python train.py --n_layer=14 --d_model=160 --n_experts=64 --experts_per_token=2 --d_expert=144 --d_shared_expert=0 --activation="reglu" --moe_layers=[1, 2, 3, 4, 5, 6, 7, 8, 9, 10, 11, 12, 13] --router_score="softmax" --normalize_top_k=false --routed_scale=10.8 --balance_loss=0.000181 --balance_bias=true --init_std_router=0.00624 --lr_router=0.000531 --vocab_size=2048 --norm="rmsnorm" --norm_eps=1e-06 --tie_embeddings=false --optimizer="muon" --lr=0.00586 --beta1=0.95 --batch_tokens=[32768, 65536, 131072] --seq_len=1024 --train_tokens=342400000 --steps=5061 --dataset="wikipedia_en"
Below are experts of layer 2 (counted from 0) of a mixture-of-experts language model. Rows are named gate (a neuron's input weights, with its number), up (a neuron's input weights, with its number) and show model dimensions 0-159. Each number is 500 + 50 x the weight over its row's rms, rounded and kept within 0 to 999. Numbers have three digits each.
Before each expert's rows: "mostly gets" lists some tokens that are sent to it at least half of the time. This comes from a sample of Wikipedia text that the model never trained on.

# expert 36
mostly gets: "ty", "ourt", "oph", "ony", "che", "ely"
gate0:414449488555399428577512479528435492576492486498420520563504434465513569532451465400483506483484413524556497505521534466485507529449511497451468554446560543470526531559502462473562564512519442529439491443489490540539553421471481464501538494481545537582451538517524549543511558583502577439413504528460481549484544454598536423473590492472393559465465546583383595474569557478462526510551513446504562451510505567508430590577530439493507468573568623471516573512474459489535587453429571
up0:524608521453505521340459440474553483580558481531659491512528541521530527622441564601467514508523469561434429559520432435454453512530508522461421510483506528522460524466564586509451513473541529417513483474573454539451534537584479418567504513538502453498401482550577495496511439492434538526586533438505507492551498467481450512517433572432469487467503403473520497518471533471521449502493438522490507528497469421480491386457374530419470572462475426567531473466562465564460517518539521

# expert 55
mostly gets: "d", "idd", " Ab", " Af", "-d", "aw"
gate0:465523484512463570414544383522484517527560587497523492513491476462411553555516545478494511540453493463396500577489608602446457464461542457592508406433490550549439471500608513452420538495537632521480460538532448544532478474455487497497488444563570549478630472519474394462527490519511483478440478561425481498460452410548503465423327565487506561542417516551480578495531540461487527467456525517496538471496496515466546499486451469445444530590528524493487485488502531495484527495571389
up0:505552394479433341529533496539583543492529455473530438504577566570551442523528444478474450459539500353561506486423507464462520521501469532468461580514415484599566530442511547552524505498505476401468430539503469549502524539517505429491567521445558383568478459445582476507403471456551558515517479487433500560497488442375412512495565405522539563508538548560527495427519529485453453492464506543478529476544557572575436508449454515535449483463545582466492498491501574557498540463541456

# expert 28
mostly gets: " contin", "omin", "icip", " commun", " leg", " loc"
gate0:455541524613557534527499522548485525441459500424517534564502476443469538509606428571577477504506540455494505508478539409549576460506621566404456518494521514621483574489532581471545534544564529475528597501442463565424517498478455443486522488418550445483502435531507461423461583529473521433548384436476473452456442599443541476458478525572465498513476507519382465394582503419458468500448437470506474548498483493587518445452461489440514486491555463531607457410491501489510518496491449
up0:518481535551483396585536519422546543518451563519482479559366459390516581521491553485491461503440503513513562472385497530501455550600489563449449494459525434550460498486438431438553522522511554500494509505524602477449522542568443507525476532499515506439470510449482502506451676474483567378421491488438563465476441387572484513461502463463494573487482472481431462474551435458484457504477550502554435483494460472531548453460551475459427418572479551448474564442428522524583519429433502

# expert 51
mostly gets: " school", " football", " government", " University", " College", "ization"
gate0:486508444591535548541576533486487495461373502585568505532525489460481487573511475447460412478490387455516561492509427435492493491483519555443472602409504513534570424512621595448515498537437457552497440572552557574417507545532454475590517452440509502450500486480515506519547542468560393553463432572439407520469511429516503502524511461529480427553548541501584514508485466484513453506541547511406419537464502546530525484632519473550585507515526462440541488525417440389527497465465492
up0:471538492557502571538552472480485542446398589595546518559509461443538457537486497423496412520506431538514465498497407401455522506459541522451484509429493495511537412510575590513408519546507483513539445560558576506428473537487435459546532494410527520486493529489570471601527434524602359534521410548475480544500482427480542508453501452510508365540588545534490544467515458540554459566458482522463520561473507507463529513595463439557599506444481434431539460504462466376464451510489523

# expert 16
mostly gets: " Con", " con", " sub", " inter", "ber", " ob"
gate0:451485545517527429555508569522479528497553432486571447464532557458444467417553458492554473532508403428648565499571455562513409514547572462570526476495513468557453587505465512505519508509569577537474555507450544416444473470575412537493465412463475524458514478514601428520525527441575554560485534468538529438525577484405558552505424388565390496512474468595465548622500472475483474543511499578438458524452486508476435584444522533461473526492526435532480511436555517521516511544463481
up0:503433559453491530503502479444498493468540429419603511473550454581288523472483493530476441540468612398516522463421515548378514592480536584536564507462514529483483452536565544483521500552482557476564407514503537461507520480452396507553489529524495564516468449483542480496587483484513506538547490444462556505532464420399487431437487470568473474441599487426480489467496492526544425549441478578581449544475473491510530509521504468474548535560515424520537442458568419427420452489525494

# expert 12
mostly gets: " \"", "/", " (", " '", "–", " ["
gate0:566536542453519543541443502493452458460459567585465471554568543493446468499497553476441407459432460528512558538485403540462570472497523554524548505602539567482490472668457487443472529453506543400497437504426428570552483505540486552593485487616505547551477495485532476524575502356542566467482538485560552497490507467515508451420505475475577471525594533498451434512532463520503501515437590515551528540447465577463506420514450491482581559510517499530469551517415497563452498496504650
up0:540529465473520481579464493476473482526445458507437515484512443471529510415510616483584443479520478493465534532444502569409494435420546545394622502545603619519513520540487595488517535469529516462541459561404456497507492570452596494571477435665470436458475462517527472530569473475592520520422605489540514572534564550581477479436553456509504552499506489519491482512547486468483584548454495471510474504473452581495445479613460539463537579566533521531530545553501526509522522437526592

# expert 63
mostly gets: "ap", " ob", "ok", " ass", "″N", " fin"
gate0:547499494479398489519448509488522506625565605531561564456498542462470523404528491525539562494516453499551565453401489464421479423511428501504541585508539535568384485520529591450438584562418487513476413561542395497540514477557433514428512484528446525508475523560462502539555558568512488475539524587508488510487453417572487533453441568412515582488570428484472544514492469497546440496528511539474530457440531574482585483533570550491573507517456450463603544485485511486380590527519521
up0:572517507498551509514434518526431523503515514459541530472523548450463514650479495499384539490437506493537500562463498508525427527481532441498491524532490454497488554434384491521580600519564490541532421445456532479478515386482562588493522576454457432441444557452588439478543591459449521577433391488497502495563554500506566517541564536460459489463460473442556470520489451487427478544444510583552449583520401428509544506454499467561483473553540527575549484510427636458518505481466387

# expert 54
mostly gets: "resident", "ution", "ition", "ration", " player", "ement"
gate0:574546439586486451418468480486503483492462536532475561554519450503484477506485520448526474509446563528536470516506515559600475438475584442483556486413428505460448483573531486418560544470557485387499474482399481558489551461539612438515508499460534515499505341547470500488576543613509510550615460519462534459437573563581519412473558507446490486461458488499468489511507390370438505509547474459448465475528480552477446504416544528497450497499460419486543503475504535470532393524434603
up0:543536455508500510514540505554439422497466513494495450483501467615545506472552494511528531451360533457398492489591615518549505499526469550500552558494558470572524585558506551453496518556560534517414526566541555534561599426489535533538598480460412479452472472515490552510495467526503660457501513482452586478484524464501613495550512561472522465514492505452582496483447408499447531490504445510540484459529515535399429615497504528571485433497482521565511389541583550466553438583550522

# expert 30
mostly gets: "_{", " Sy", "^{", "ü", " Mc", "í"
gate0:518455491486490487443540506465489608489476474517570529534457471506512497583501425489497567531522458383413514468481418511488560517507500521523580553528538553530448442504541428454522506434592444535557503419514431481399479565488480526524462468489465514574484590539583496500465495514593441493539522509429508559471455412610431472505560508567444491504415497557452654360490513546484539522439539457520503474425507518602516549516499522617531573543579577528461528588485512507575548515489484
up0:547506472517515444470408437492507655457518487483558468533480548627477521599471468498488529503480533479490504462469443507507531507528560516558542533480590494446421516521467395453561518433519491583482509483518517532432508513558578500525482511398494486546508582591515571575496462459532499531519581518503451516478388534629503520474528434551426484405519564511550596439525536466527501459453476520491517465378559395503521610506411474574545553534556535528475522516541478476589566487462425

# expert 47
mostly gets: "ag", " lead", " offic", " ag", " writ", " Ag"
gate0:525466473471428449580500465520486525621556484500521506514442516491545516541508487592458477476529442585477519471594460550542487437467446555472480504474412529536415518533466468508543548406435508491520480404430404479492492352465507503461495491521397484513467615583439587570451457442554562530428499513497477444471519452471422496422474550462423523504482472451499499501439578477442397482484476370498533467563488483518528494446439426512497460521603414446509510438491430592563539516525505
up0:504484546614453529588560485542641496512520404498529422459560541550478538511590473556525429511597521570546372461593506399546518441481543526514521499537490453546484439469438507600540592581465539461478450489492519521551542477537516525471484435483488543504503506496604532528552536517595511492475532452483657494509471453525519490491536398478544453432506504457472438462604525528443456545475504519529461518513583519477445455485553387494418504487530503577464531523517535518397466528546541

# expert 1
mostly gets: "ask", " Tom", " top", "rick", "uck", "alk"
gate0:458520441497507494545445540513448507493531441455514508525493505484465437556446475469438440572484388468418500521464461587534496496431438537368444519419442435509519500500451561540625486482434490528562535501490529479478536540564481519566444533468539475416502515496481434475475512387437470507550474471506583406555428486501509494531496471538519544534512531511520575426520390481573668557466378471437460473525570458476497506544545518502495407554506524578436396498400520530484586521468522
up0:559519495550497484500580491506429567544513482554527569510538449478499555604401448438440459567573502452534390525418364431519475548596441452488518520489510554453449503484488470496454512495503481455492510490462468498458443569563554535514512510494525494475556405525492516444475477455417627518504476446597505519466481479455480491540567498415491566422553484499576610505553441532532523438436421478562505500560476478439478572577481561559603544494510510460458534557536504524514470416484346

# expert 5
mostly gets: " And", "iz", " Sing", "uk", "ames", " sever"
gate0:466552398597540559453501558555559529417582545438588526480554460479593431494484532506535570494548604535473553518420561518547558484447464591479456419507585584530497491517540489417505551438447522478449553560442545497531546572469534524484474522543555471468452574563497466510547556451577438499451485547473451451485504467506468449500510622434571449487482529498488522487561494472489447453532436553477423497505503361539531589536546545553479477519535563563517463450456539542518551550628460
up0:392572465494415475464597442492415556444486590404525451547436627514421549556516555487517511530518544480487459509565481543513579511504467525489374561523522488509494446480563609504541506455552450523598433530520514502515480492503502471588517423493568481594533491535555339462533441447495553465455494531435524476423584561475518511508501539513490542501525497535467455454515552457438462528523576504543434456541536539552516566551480415596459566434502490452415496522474481427438515552523533